python train.py --n_layer=17 --d_model=256 --n_experts=12 --experts_per_token=1 --d_expert=256 --d_shared_expert=0 --activation="swiglu" --moe_layers=[1, 2, 3, 4, 5, 6, 7, 8, 9, 10, 11, 12, 13, 14, 15, 16] --router_score="softmax" --normalize_top_k=false --routed_scale=3.33 --balance_loss=0.00323 --balance_bias=false --router_logit_norm=2.0 --init_std_router=0.0204 --lr_router=0.00033 --n_head=12 --n_kv_head=12 --head_dim=32 --vocab_size=19941 --norm="rmsnorm" --norm_place="out" --norm_eps=1e-06 --positions="rope" --rope_base=10000.0 --rope_fraction=1.0 --qk_norm=true --attn_scale=0.177 --tie_embeddings=false --parallel_block=false --init="uniform" --init_std_qkv=0.0389 --init_std_o=0.00545 --init_std_up=0.0389 --init_std_down=0.00403 --optimizer="soap_variant" --lr=0.0034 --lr_mult_qkv=0.4 --beta1=0.95 --beta2=0.99 --lr_head=0.0057 --warmup_steps=116 --schedule="wsd" --decay_fraction=0.646 --decay_shape="linear" --final_lr_fraction=0.0 --batch_tokens=32768 --seq_len=1024 --doc_mask=true --train_tokens=221800000 --steps=6769 --dataset="wikipedia_en"
Below are experts of layer 7 (counted from 0) of a mixture-of-experts language model. Rows are named router (the router's row for the expert), gate (a neuron's input weights, with its number), up (a neuron's input weights, with its number) and show model dimensions 0-127. Each number is 50 + 10 x the weight over its row's rms, rounded and kept within 0 to 99.
After each expert's rows: "mostly gets" lists some tokens that are sent to it at least half of the time. This comes from a sample of Wikipedia text that the model never trained on.

# expert 8
router:68 65 46 36 65 54 55 48 46 44 45 52 54 46 53 41 50 49 52 36 54 57 50 58 56 52 64 67 64 46 59 60 68 60 46 44 61 59 55 63 48 62 62 45 51 34 47 46 62 48 55 62 53 47 33 53 62 36 63 57 29 66 56 57 33 47 36 49 41 62 47 46 65 58 36 61 51 35 64 46 39 62 56 53 44 47 47 59 51 60 43 55 39 42 32 54 65 51 64 52 47 45 46 34 59 46 54 43 61 42 50 48 42 51 58 57 54 48 42 57 44 45 40 52 54 34 40 51
gate0:56 50 54 44 41 49 60 32 33 65 50 38 49 44 48 56 45 45 48 43 49 66 44 58 51 62 54 40 52 51 66 45 48 56 39 39 30 49 52 49 53 38 37 46 44 53 43 46 55 69 57 50 44 46 55 41 62 59 27 33 74 63 49 63 53 52 35 38 61 74 47 42 62 56 43 52 52 41 51 56 53 55 60 55 54 67 74 55 35 41 54 45 60 54 46 58 52 62 68 42 40 54 49 44 73 40 42 38 50 56 56 56 65 49 53 38 57 48 46 60 54 72 36 50 50 35 47 54
up0:34 56 53 46 60 40 55 56 73 37 55 59 61 54 63 50 56 50 50 64 47 34 42 35 50 45 52 49 53 50 39 48 49 49 60 60 73 56 45 52 45 63 54 52 67 41 67 52 32 21 37 65 59 54 46 57 42 35 67 59 30 46 49 45 42 44 63 62 25 32 51 62 37 48 52 47 50 46 63 48 55 42 44 43 48 36 24 52 71 59 45 65 45 47 32 46 46 49 31 61 57 51 62 47 30 56 51 68 40 50 39 51 46 50 51 59 44 51 60 57 37 34 61 50 43 64 50 52
mostly gets: "1", "2", "9", "3", "8", "4"

# expert 2
router:39 39 42 62 42 39 64 63 65 47 43 48 62 35 39 44 40 64 57 48 51 40 37 36 62 51 36 38 36 48 62 57 40 48 43 63 50 63 62 43 40 36 37 64 44 62 40 43 39 43 36 43 38 41 64 44 37 50 42 50 64 40 66 39 63 42 56 50 65 37 57 62 40 36 58 44 63 60 36 59 61 38 59 39 58 41 48 63 58 59 61 39 54 48 58 41 52 41 43 59 40 52 57 62 42 60 61 57 40 51 34 59 35 58 66 36 60 57 43 38 45 61 35 39 58 57 60 42
gate0:34 65 35 53 42 56 52 66 55 53 63 65 49 41 63 51 57 41 58 38 47 48 50 52 61 54 64 44 52 60 41 42 52 57 54 60 54 37 61 33 49 64 51 68 62 52 36 44 73 48 43 34 48 55 36 52 62 40 66 44 46 55 40 71 44 54 38 63 59 56 41 45 48 43 55 57 72 45 56 44 58 56 48 70 38 38 33 56 65 49 75 47 48 60 48 39 46 61 44 38 45 47 53 64 39 44 58 46 50 55 42 38 48 49 38 66 50 61 46 56 42 53 68 49 45 45 60 38
up0:50 39 61 55 61 44 37 53 42 46 34 39 47 50 39 43 49 82 57 47 59 71 56 44 40 53 32 63 59 49 58 65 54 49 35 47 38 56 63 57 46 33 53 35 35 61 70 62 39 51 53 71 43 36 57 47 42 57 39 58 29 43 40 35 56 38 60 29 45 39 47 61 62 49 59 60 37 36 42 31 35 64 45 44 67 57 56 45 46 47 44 68 50 45 62 54 50 37 73 60 50 47 70 41 58 52 64 58 56 45 45 63 60 60 64 44 43 47 53 52 53 56 43 34 56 39 25 59
mostly gets: " work", " Department", " back", " school", " there", " House"

# expert 3
router:40 34 39 51 38 38 63 64 58 39 39 49 55 39 45 51 38 58 58 57 63 36 39 37 55 63 38 43 39 45 65 54 40 58 41 58 49 53 61 42 38 42 38 57 41 58 36 42 39 37 41 41 38 38 64 49 36 62 40 64 66 41 56 38 62 36 54 53 57 40 61 60 42 39 47 50 55 57 46 64 55 41 57 42 54 41 46 58 65 64 62 38 61 50 57 42 42 38 39 57 39 39 59 59 43 62 65 59 39 50 42 58 37 57 63 37 64 64 52 37 36 55 41 41 59 51 63 43
gate0:45 47 43 48 46 49 45 50 53 49 62 52 44 66 44 47 34 64 54 40 47 44 53 60 17 51 57 36 48 44 56 34 66 55 32 26 60 43 50 54 69 45 56 45 63 47 49 37 47 58 48 75 36 53 41 52 79 41 47 61 34 50 34 46 56 50 50 65 56 61 38 48 55 50 49 44 62 38 68 63 42 65 52 57 52 45 58 60 46 63 50 46 37 37 48 49 53 37 54 56 64 37 43 41 47 51 23 50 42 43 60 44 43 37 41 57 40 62 47 47 51 42 39 46 51 49 40 57
up0:38 55 36 41 40 49 50 51 45 47 61 56 40 63 47 50 40 60 50 44 50 53 46 51 34 59 57 45 54 53 65 36 63 48 36 32 57 45 55 52 64 40 54 48 63 41 46 43 53 62 51 60 30 41 51 48 61 40 41 60 44 43 47 35 59 59 49 69 60 53 41 34 58 36 56 48 57 42 71 68 56 58 47 48 43 40 62 71 41 64 47 48 32 39 50 28 48 38 56 65 65 36 56 45 42 58 36 53 30 30 48 46 45 39 46 66 47 51 45 34 58 46 25 40 43 46 50 54
mostly gets: "ton", "ville", " China", "ley", " Japan", "ani"

# expert 1
router:42 45 41 63 39 41 60 59 57 48 41 41 53 38 46 52 41 64 61 60 60 43 38 41 60 55 34 39 42 44 54 52 39 45 39 60 54 57 62 42 37 42 37 57 41 64 37 40 43 39 42 39 43 38 61 40 38 63 37 59 62 38 61 47 62 38 58 53 44 39 64 63 39 40 52 45 57 60 41 56 64 42 58 41 56 44 49 56 64 61 60 38 59 45 59 42 41 35 45 65 38 33 64 58 40 64 60 59 37 49 53 58 42 65 63 42 62 57 42 40 42 63 44 38 57 54 61 42
gate0:31 44 47 48 64 39 40 59 46 57 55 42 45 50 53 51 67 41 62 48 55 43 50 35 48 47 56 54 53 51 56 58 39 35 51 26 52 48 33 52 50 45 71 42 63 48 52 74 65 59 39 55 53 57 41 43 51 47 57 39 47 35 52 58 77 44 51 41 47 49 72 47 45 26 40 54 70 46 55 52 51 39 39 54 42 54 50 49 53 36 59 58 45 53 39 58 59 39 43 66 59 61 53 48 43 47 50 45 43 47 44 44 45 55 42 45 63 61 37 43 50 46 46 47 54 58 52 41
up0:45 41 57 47 75 58 41 59 53 52 67 53 58 38 41 40 51 38 55 61 52 50 57 66 40 30 64 55 45 41 39 50 54 41 49 62 63 58 40 53 29 47 47 50 61 41 47 55 44 42 36 34 60 39 46 55 63 34 52 62 37 34 55 64 55 47 50 50 53 57 46 36 54 50 37 55 48 41 48 57 44 47 58 51 54 60 48 54 58 54 55 54 35 48 51 62 55 66 22 46 55 44 43 55 48 59 57 39 40 46 51 48 43 53 49 54 46 54 34 61 42 26 63 49 45 48 65 46
mostly gets: " century", "ism", " However", " because", " due", " ·"

# expert 5
router:50 58 79 59 47 51 27 50 45 56 49 60 49 63 51 60 55 49 46 59 51 51 71 50 33 55 66 54 43 73 34 40 76 51 54 46 38 34 24 52 48 64 48 42 51 53 52 75 55 67 77 49 52 68 45 60 54 56 48 48 51 47 33 45 56 48 57 59 58 49 54 53 49 51 57 41 26 37 47 32 51 50 31 48 57 47 47 37 48 36 54 54 53 53 53 48 41 50 42 31 50 62 54 46 45 50 33 52 48 58 60 33 67 52 36 50 54 56 64 55 47 54 51 60 40 59 48 58
gate0:36 59 57 43 56 42 49 53 58 41 61 58 35 50 23 43 52 42 48 47 40 33 53 54 54 76 40 57 56 73 62 31 43 41 52 34 40 34 39 41 42 43 58 45 47 47 34 42 56 51 35 43 44 41 52 36 55 56 53 69 58 57 51 50 54 25 44 38 38 52 43 51 28 61 28 47 62 53 39 38 63 54 61 58 52 57 41 46 62 45 58 57 54 49 55 51 49 57 34 48 54 39 48 62 49 47 51 60 65 56 57 58 67 44 47 55 72 47 52 40 56 40 46 65 39 52 59 47
up0:53 60 62 57 59 30 57 64 29 52 53 34 47 53 58 56 57 63 54 41 39 44 55 61 66 62 58 55 56 43 53 45 56 42 48 43 54 37 62 56 55 50 50 44 61 51 41 37 55 45 64 48 63 50 36 46 44 49 53 39 45 42 50 59 62 44 42 47 61 29 44 57 40 33 56 47 57 59 45 34 49 40 59 53 34 67 58 50 57 48 56 47 47 24 41 51 55 29 72 58 56 35 48 49 62 54 34 40 35 58 54 47 39 44 59 66 53 41 59 56 41 59 47 48 34 69 43 30
mostly gets: " from", " into", " became", " in", " until", " with"

# expert 6
router:52 65 48 36 51 60 34 47 49 58 64 41 54 71 49 42 53 43 53 50 31 45 57 50 47 53 41 52 54 47 38 46 41 53 52 52 37 56 39 61 66 40 54 54 53 53 61 49 58 47 49 52 51 56 49 63 38 42 47 39 42 65 55 57 38 59 38 38 54 51 27 40 43 70 49 60 54 57 70 49 43 52 57 59 41 57 60 33 39 37 40 54 44 68 45 53 45 67 42 49 68 60 26 51 45 47 53 46 53 59 37 55 69 48 34 46 35 34 58 46 70 31 61 52 39 47 47 56
gate0:56 61 45 25 48 60 53 41 61 52 60 37 34 50 37 52 50 40 35 66 53 52 35 55 46 52 64 54 46 46 41 48 39 67 46 39 48 41 53 58 62 51 35 46 60 49 50 39 58 34 53 47 66 39 37 44 41 53 33 49 56 49 30 44 42 55 55 57 65 40 48 41 31 45 53 59 60 58 60 72 57 44 55 54 64 45 52 48 41 50 41 58 43 46 47 39 47 64 39 59 38 61 51 54 55 40 59 57 59 48 61 55 47 43 60 41 47 22 46 42 48 54 58 60 47 39 69 56
up0:50 43 36 49 63 57 50 57 44 37 32 44 47 54 50 42 41 56 48 46 50 52 30 56 43 72 58 59 54 66 23 45 46 51 47 50 51 58 61 41 39 75 50 52 51 53 51 44 58 33 39 58 56 58 45 46 45 58 50 50 48 51 54 43 46 30 49 49 47 57 49 42 45 65 57 27 47 62 38 58 52 46 48 36 46 67 41 50 53 46 35 46 52 51 42 51 38 61 36 53 45 44 61 49 27 36 48 60 40 50 47 60 27 72 45 51 58 46 52 45 60 72 55 42 72 59 42 57
mostly gets: " G", " Al", " d", " St", " D", " K"

# expert 4
router:36 35 36 59 41 43 62 61 61 40 38 58 58 39 38 49 37 63 59 62 60 44 42 40 62 55 37 43 45 45 55 50 39 45 38 60 52 48 60 38 40 41 42 62 41 62 44 44 42 40 39 37 39 40 61 47 39 59 37 57 59 36 57 37 56 42 65 48 62 37 63 58 42 36 51 52 58 57 36 62 64 38 66 39 62 45 44 57 65 54 61 40 59 47 59 42 43 36 38 62 39 51 63 61 43 60 59 59 39 52 57 64 38 61 61 44 62 60 43 40 37 62 48 42 65 58 58 39
gate0:57 71 41 63 55 61 41 51 62 56 37 48 51 47 47 24 53 51 70 51 45 43 48 42 73 59 53 42 48 54 36 53 64 62 50 40 43 62 29 39 62 46 46 57 45 51 53 32 35 74 44 42 51 34 51 74 51 48 60 39 42 65 51 44 46 59 55 48 44 23 50 41 64 66 59 40 62 46 46 64 61 47 37 48 60 66 50 48 42 46 65 64 30 40 64 41 56 51 34 32 55 58 54 51 46 43 40 62 57 56 45 48 53 38 60 60 61 59 46 50 52 44 51 44 33 57 66 40
up0:37 47 53 54 58 59 33 46 48 34 48 58 51 42 59 63 54 57 71 76 52 47 51 35 46 49 46 51 54 57 51 33 53 50 39 43 25 49 41 45 56 60 41 68 45 66 67 52 49 55 48 47 43 28 57 64 50 43 44 49 48 50 52 35 48 45 45 53 64 33 57 48 53 63 45 46 42 72 51 51 43 41 61 46 44 46 50 44 48 43 50 53 27 47 54 39 72 59 53 57 62 68 51 50 57 38 42 50 38 47 24 71 37 45 41 57 55 51 42 43 30 34 42 60 50 54 47 49
mostly gets: " County", " Total", "°N", " Best", " held", " Date"

# expert 0
router:40 35 43 58 39 41 49 56 60 44 39 49 48 40 37 64 41 60 49 59 62 39 47 35 67 54 46 39 41 46 63 56 43 52 41 57 32 49 61 43 45 48 42 62 37 65 37 49 43 45 48 44 37 39 64 42 37 61 44 56 61 37 53 39 65 36 59 53 46 37 53 63 42 41 67 52 57 60 40 58 62 39 53 42 57 43 38 42 58 61 62 36 60 44 59 38 41 42 39 49 43 43 63 63 52 60 57 65 37 44 60 59 37 57 58 39 57 58 47 43 43 59 64 42 60 59 59 38
gate0:45 32 54 48 48 48 69 60 63 59 25 47 39 53 71 42 48 62 39 53 45 50 35 41 51 43 47 66 46 54 58 52 52 51 61 46 47 49 43 49 52 39 43 58 66 31 45 53 63 59 61 55 57 42 54 60 53 56 48 52 60 50 33 59 57 43 53 48 64 43 34 26 36 47 54 47 37 60 45 38 61 39 63 43 56 48 69 38 42 55 42 36 39 46 52 38 59 47 58 66 55 49 53 66 53 63 61 42 58 54 35 46 62 14 54 67 62 43 50 48 42 47 63 57 46 52 65 58
up0:57 40 36 37 45 48 56 45 51 32 54 36 54 66 64 51 51 62 48 50 48 48 67 48 42 38 31 42 55 50 53 46 67 65 47 53 34 40 48 68 60 56 59 47 42 73 51 35 53 44 53 70 61 48 61 43 58 36 67 54 53 56 55 51 64 63 57 67 57 63 55 56 57 62 65 63 43 54 39 62 40 22 35 54 41 47 54 63 53 49 49 45 62 57 40 42 58 55 51 50 58 44 60 45 58 51 39 44 31 57 57 25 52 45 34 49 19 39 62 62 69 56 46 67 37 52 43 47
mostly gets: " an", " this", " such", " The", " both", " career"